Experts of a small language model.
Experts: 32 experts in each of 13 layers, 128 clamped SwiGLU neurons an expert, 4 picks a token, a sigmoid router.
Below are experts of layer 6 (counted from 0) of a mixture-of-experts language model. Rows are named router (the router's row for the expert), down (a neuron's output weights, with its number) and show model dimensions 96-191. Each number is 128 + 32 x the weight over its row's rms, rounded and kept within 0 to 255. Numbers have three digits each.
Before each expert's rows: a language model's description of what the expert responds to. This comes from a sample of Wikipedia text that the model never trained on.

# expert 10
It responds to: Pipe cells in sports standings tables, dashes opening infobox lines, and coordinate or age markers such as °, Born:, Preceded.
router:127108120140089105078175191129122164193109143158080091191152119144162155067111117129153102145101117176152105106128076162127177141107081073159145099112117098132148124147089145148128108117110136092116125105162099098108159147153186111193041138136087102093157133053133163139087114157190126106
down0:092101127114175115167098159112100075153137164151096098129133117112122160096128146085136173149124095203207148147106127134112106143089147145061165157152096151055135207106142133130144136141146090096080149123162098090028145128150146103116156061110164133129124106146139143166138131127149075104
down1:144048141138098160088093147161105099056071137120122128101195170143127153164134121148123126128078121077082139136176151126124055164113128064155171119127123119106094152134185102044118116065070098124123114165119152139126130137136116097109092125114155091158139167164129095132133132146175097059
down2:147183121145159111147079138096155118132037120132111140126158163196125165134128134073159135125106133138116087175108106088167181037112127098115169090110132109127088128130083135070112084103083180087077137092148162133128086156088099124093148136158103106142102143095147130148177100112157156131
down3:150123161105083114140137149119137169150107167133177148093138152119078098131136111135051114134179075165066165121112126130147109081193156134162143095129174101159132113107134163100171096112161108167125177125116106124127167099093122128148157030122153141130114088208142153093151173147139137065
down4:138159161157134094107076075163100133155109109153185165168101145129138148138160112154145149111141223128183130159099121134111102135160130129099145147111082091105115163123120147127197167133098148112093108061073153084136127083160160098069083092142158156076126105135127105169161077163142131127
down5:140187080098097087140142110118141104158132134125112124107121162107129183111165169160157117111121109148120128183137110111146068153116124171108113165155141166149156122107102144168129123087136099122163155134126113155102132140106090122128078168077090139160110079098120111193125152139140121196
down6:142154094148100171153108135136164172129142096090110170117115112073109172172146111146146167143138137129122123173097124148100156120131092077146095151133175153122125134094135151106079093101134080102132114124162162116135162141175217064135106195110094176128068101097157144183143175094139067140
down7:131093117103162147136123089088116172108072205159183127165137149125149076088065108087151079158081064061111142110123123128093086095122154141077110061146162139143098169138097099156130073198132144061141076168143139147179146109144082121114140150140141126156108116084172121118120138139112147124
down8:164100145113122152059208162135173134183153161019134083130092106134131181209145109137122099142109113099109131136094109109150096127125108167066137143136145114179139146074104108060152163142164160083134112131101131102120164135116124164104125142130137118112146064114143154107072188097147102130
down9:102126180153106168102082182088084130117079126141147145176166139152140135082131128132142119090135095103151137138050112108166128118124121152143114108110145166255125119073149142077157083078088126084133163139059120119186157133086104117096124185093050115109122148171096102130141133140119140169
down10:157140165147123149117052103167102144146116135078099178126104077146146171142156117142118154105134100116149151139085137105152118133140104176118142134170143141101182129123103150139110197118127146066127075104084152074122104137115101127109070096126196088100143161204145076127161084130143095163
down11:085150083087222131164110116104155119110134156071133100069169155103052151144194155121153108165144171153079133138110120137119096104081092141168119146147136167093145168142178130129178149151124100181142156121098096119142124134131093165171154147167098079110098099092118140092105161110148151191
down12:129183123128091096152103142142155188141121154153150051170110114163120129084086121139177093115117099121147112119094141159106153090059068146093175150173157099165124165113164108144133137129101170119088117094196153153165167114176111141102063109112164104163139211149145156119111079143170157113
down13:122155175128106113116123109197107104037108172113134122177142181116135102144124094127185069129129128097142136171158095117151088144096169132085185100121119125179178086104068154170133153154129106161158162114070120102100092126091093131124116137072124055148077115138125121123067107198099151160
down14:171080132085123156163140101134171070169162139105103078153085100141152166125132138097112144168133094174088118184130161131123135112131142113150149122117144094150090087139054159163109102113194122121155128138081146086162156114150098051090170095141148133140068097195155170184115146134131121135
down15:091137122115120127123107138177092166120136141077136139166141149082086104120076159177165108122148142141169147125168100147122126158066165166141126143110103162168134152167114119113203140174123148159168100153088120124132124142112142116081172128136127137109129129118091164075127109151108120097
down16:094149112127075147128162129085103144038132115147178141120115057154146136091150113136171081136178119107158176133078122143146156105135141065150109094106128065156145152075142103060140147171122150124111077113141122139111039153145117128109100200127091168150136109118150113187160149128165135148
down17:179138136166105148143160156130119134117120145180095157100084108155141131098115089099130130098110185122093129124159144112133116140125123112107134133146146116181126132052121171129170082167160112170143165169150150145117189120172142131191075139166141138109121123174199163141141124199133193087
down18:143087193108200171132129118089174087110166095173081133161144185155095140058146103116152126103108077146116146101144118144148108130159156102098060162194139147125165133195089161164121171063143181128145167171110173151132145121104099153141130131113173106120071133181103120102115127124119170088
down19:146077126107099114160116163191134152049171074155126183118164137119162176169117124159114138106154088158135115076097085098112085139105122107165150113119112138030162155092102144111101148141184125094110129053130164093151093073138123130093140149108095111118153189119125100129109161098091106109
down20:102168087102156092064120097145134092105139099123185144159113156124073162181114095131117085136081106181150138101120141141100093127101148204189099133107126117116128097122128170157090089127157147188142067136141132132126135153169093156112089122152163082138122068125146152132133113110106095090

# expert 0
It responds to: Country names, nationality adjectives and non-Latin script bytes (Tamil, CJK), often in table cells or lists, e.g. China, German, Android.
router:151025137130095130065205191112109149121108154146098132135154143132090070076115104116181099130157156141139096161094114149146163145127086083155135119128101214109159098140098181126177081154090099094131155139107146122066187127094162193162135125127167161089119122169130123194145088090109090127
down0:114102167128108208150096140111175169111146140134124095102137136144064160139182137093119113085113120075142112091150182112182110156096102154192126137123161142065183097095097100131110156192144112173121115165150088090122073096131109137118111188077065122097153124144149114097079148085125181105
down1:155119116123161122184056028197091134111165160139115154140162201082119098136118115132140125104122134172108138172127066124185095089144137107118132131131154103158155126082120135126144096123062135099113112189155116170127202122081119113168137109129119124136157127120147063175122151160113069082
down2:101123148129129045098152066113119109165111068113155105121171112118059081102128047143067124133140115143086081129151109082123159166090130139149114155157132093139141089135175124162124092139118135072195127143163161076107128035143110127155090141152129175114124091116168110070102091135153122171
down3:128140140140178119148161096065138163134110097122068059146131147199149151147129153141182157152132192067130154091140132132192131143134097143188123050139136098105146121136139112162147163131149046103149019064179138170135151139145108140117130084112184184141052084170143075085144106097096055158
down4:164104091156180131163083062198157128197043195118138211124098115128117176085138153105165106069103146130138135089139102094130147172144150141203160150133125114163138059128128051085114134131148162099124125109124097148090121136126183136133156149091125099122124072111176110122066142186078149121
down5:167072091112135075081117141105132155091056132133141145145107116110151163148141130118120177130160111115153137108125158067119102112088118109108121180133140115144145096080128130130111160107129128140151109104178134162118124041123097128109144127144124115121077200118108139121106146113148145098
down6:117096148135112116118111139076088151087128114162126142132114074169107175149172101146128140079101085076069096173128044116175113186107124165156109159109126077098163160116090103101105159124126091081161134130107184153114105054141124161111147148105140095173175101091108091125224100120114139117
down7:170115061085152105170174104129151159162110143172136125129125090179159130170160079104130170100140155118108095089118188186110111105131092174122184068129153131116081135173100139177071139089067139167089194115147104106153125147112112103128108090145109125118153142105157182137146139114151111096
down8:204131144076129180090131106099101081079149030187159108127127123175166138100094141106108165096153127106129139130128123121148118068143123143149130130136111108107128116145139139128076194092145090086156129101101117100169101081135135142078095108119117186139129124119144106168118171178117135136
down9:132185125070158162157064160170110111096158096084141125130157066160146086103113156141170108102100166116141161103161152147144104127079091171137139133136154138171085131141145150159150124167162132161104149172099094114122145160154107187115095167101194142146131167186119165118097082130092088191
down10:104162090093115150112183136079124159075165167112134141179138090114103137097101154175061121107100122107167133160099129101135116154087129097166100060101174125163149123146107166100172073091133140142160174133123143070076179108131182190129115134188155134119124108083091144217129114163119085086
down11:126116191112156150142140178158086127186115138132138153108090148162104101128065075052121154141168146139167118101129129140094090144099156119140107109121170126149096144159134116141146206148131132142137150120136151098157127168148125119081138163107117157112090153107169171209126129137169094097
down12:180097108188109116084094048125188107098120145173144091119145146100071155094082166079111126095110113153158169141162159152152117162122119119182161083103054153140096132149131137111179139134097116135173156097165064173149150160106117122098087107069105118151140185152149140171128135156120140167
down13:084111159111168098116205173177170136162143124094144133141079162118119120078069153133125088136120122136119203116113140201110121128112125117080125153108128161117128137082210117159116143143197169093143142152133138098123066145125100175145168156185147124060062157072137124134122194106085097122
down14:142075147168127072148150103171135152133154086148124103104149201104102095135116104169128135132085157102103151124180185168125112146083117194200184189095137125177129113086129139071182111071137137152173132131137072170112081182116158101147086060133109138164131140063136171125143154166164156130
down15:146132097158108079127160153141082160144136112172095156168158176082150067149154106143152107077148079117094142185097154134133106139122135127145113074126151124128106209187138131144111149067171127103121113110104104157142150170123109099105148127157105102158108080099120161103098150156140117191
down16:081116185155108114137138152146146093092177118195088111176156057130206140131159122159130192167125144044147164124128084103111145055148135175137099131099138182106087137151158151085145178104147174112124109161077150131181140147100130119108137145083171136120102132068107108124111111086129195173
down17:162110096144111122053149145140174085141151141063142117085170129182050167114159127105138183092113149118101129056172122074162127148130094104159165133114122187168114107123156124112108202123106123170079166142157078084134160160109094082118054102175129115208162162141143121148112106143099135156
down18:155041137143119125162136140158151099133095149124090146140102105160089161197186132133131121163163121171164115147136137169141070114125114150134111115129110184164091089164148080120139109123160151132176096135109110121099145140178188159132165134111058137181124102091129102096122125152119104184
down19:125139172079136117144116095125108139168086114154131123096117162095096125127104121115173071117138154137114158108093188108136104119115145084117144112087157117120073090156081131095145106105106121151150121113119145165150165123124173104186128124091133157147179146171063148180130110138133167099
down20:092141146152076144121111132107097113119096173103153126131132067125083120138129102149095158119093119165102168129098117100163068181126123087119221188163093130111046051166107185138141145146121104109142078167113152085116105127113094138146126181130179138120164182155112125122133204096142191115

# expert 1
It responds to: Proper-name pieces for countries, states and institutions after of/the/in, such as States, University, American, U.S., Bolivia, Columbia.
router:195069124141063167098192122084082163136149140165124144204167181136113164145126084145117120112142111131079091171117107146159112158146146126152127112126108223116153096128068162097168110139206102123141148106117166164070152108179118186139102115159155052095183134164166103247161162139178072158
down0:132120150121187067100154149111178110131168123101125101187115127114146162121155069130144137100097137115054134125102070160129157163105150078122181118089145117112170064115046176125112117130103126149116181133118129109063152099121159064108101118101130128140096085146177084106101139150132140107
down1:095102181110101134116104089149101118120129097108112143138120115155143128091049092099172117127131099141167117136110074092186145035090088095156102150112137130116127125155165130115205097133188119094121169152083112139167086156167093169150125116158121138084159113084075099108084152146096144139
down2:105121106132116122120191208075070161166112140089139192157144137134120082086098120120126135172143087027100140130146155119136135145151112158095128137120155204122183195125113124166159076131126115103154137109125120125110122117147125077107157065104134117186106177126153179162102109115152092126
down3:109155158104163142117141149134089145086166169140082139060119165101119115074122068134110052134081134081115148170094099138086104073123081101110178158116149138157138120134168075108127139091119100126135069115102080138150145123127089126150107141099127115164110082077102063124133111110147140072
down4:100081088168138137112148141111135091118119148087119124083123182123128080122036153101134056114129133120165104122100119146122172139095171189117104124096125195081175105116163184128133187081131131182143117184133130149135168100128131145131160170146069125082140116183125171194128076096171056159
down5:105161165188188140133114078109109132085111144136158145058126126129176100129093182105119147081166112084108102158072174164109125068110158163123097113151111104139126119127177114150098132128090172154085128087116180117093112062108161100137138138159156152095114149123142116129139136103115089110
down6:112125197174151151114151114121106158128126084100169112087076124116135140099138155097084126124116111138166109096106162128130094171089168131095152164130112123163086144176121211106155191044086145074121158116102106106160124138065150071134095140126147172111174134147107110118106169081088146096
down7:119160168148175065086158098148146141121175115161127123157130089188121067154093167107199180126136101087144123088127113133102107128106141135130125134102157192050122136131139103161113107116116073140087082085167110154088163108090101152152145122069171127119112128141167098162140133148130130182
down8:127175162124149112114095167125104104119097120080148094121062103125135112150171109118167074158133112111114157115100127141108118104115099121123176177115166140142132126159133098162149123138093146159078160148128145116185108151150068136137101142115144103167137154163089079082090125171100107115
down9:123134195162149159120096135142106113104188160133108145091068090149179146104129141052078153152141138131048125105059123160137107141136128153129159118106132107154137147116120137145061103143087127104150096100036151073163172061156108166099120135095140131124094134201111115153072127121131177193
down10:122082150152117155110140091137126096131153124140107171101135132095134128088137125147148141114162114090126130106104157197123122123156107143088099131148078147147142130108104154179148112128128115117115134126084135156139163141108129132161159120119106135141107103128091169107109100082155094199
down11:115107165127154113157095113168130189134143115196184149143160164142126117149149110168108144100108089144181195146122079129091152118191125067181062145102138122154178102137160136064105105059129105160149174110046127091139078152108159103151119146120150144109149118100038102161120125118092091109
down12:134115125132177119155151168138152157126130144099141102136123097159115110162127159087136130102174123097198058117119135067153103151097145154093155159107194129076183141132200117155069151146101157104084177114123098140133119125151123144182135153137136144192068125136122124136103107176146093176
down13:103117146170131117072183184130155075101118137098129145102165158077127157153142064138138176127122125142105153142123159091103162129119098048174136112133130122136082115149183150176095146071141136135084162166075152137181153139135041109146176118139152164096115096115133185118112129089126112121
down14:097091148093164130127140128198162135131131130136202161115102165125172102134153109129085087106129153143136108117090128127175147077133175116164128104118127164136202149176110085206162184153143111154099145101123149141146110104156180124103111113093141063167189150135120106071157142077143165114
down15:100138114123149168078145133146091192124095170123104075132132140058113131112123094128140078110106142071154161134153133144076107133136084121154124134147108156178149123108088091164126152123135177107104099142161055108101155105151133139138147081103118162148123221174126116094126110114162092085
down16:088119132134048108136119111076132143125148101191164107105119140134078171104092106114155175145175091049167095066156143175071027106089099179157138100073152122186176137127153152147178092096106149112144109145149128140105163165112123091082112143141065067148129191169170091157128163139161161156
down17:105128169105142164162093161168077087141138113114154096130120109177147121125163168114131139111180120112163134089117154086111098113118093108160119113123125106137112149062107091135140106208130094161113222146131167130196136062156044150160134081104138155153113158171122130058120088147121154127
down18:110137129128158094111164081162171112160167170088126219136136105143081144140118084075163192100093116161147141167211100073152164172124121171111116171165128118168102160154111146153135118135157132075155138153147101140070127162151095170062122118165151085131156126133150134177158111172100129160
down19:124091100128099187069146167164147121091126140117130155074147120106119081144128168123093128155082085140136098144126130114120089143143046192110094133105115136160035160107126124125114223140115079125145090140104127089167115120123129130084169122103129140150148113152046077108144119157077110140
down20:128137151081072161140215143142119139115121149106129151100140117150175125111117088144141144186154091166084147144169108123142167127027103133143125132078193140165213152184145128125114175087192071113150153119074138126129104121167162168084184150107132122090127134150163148077187140136096165143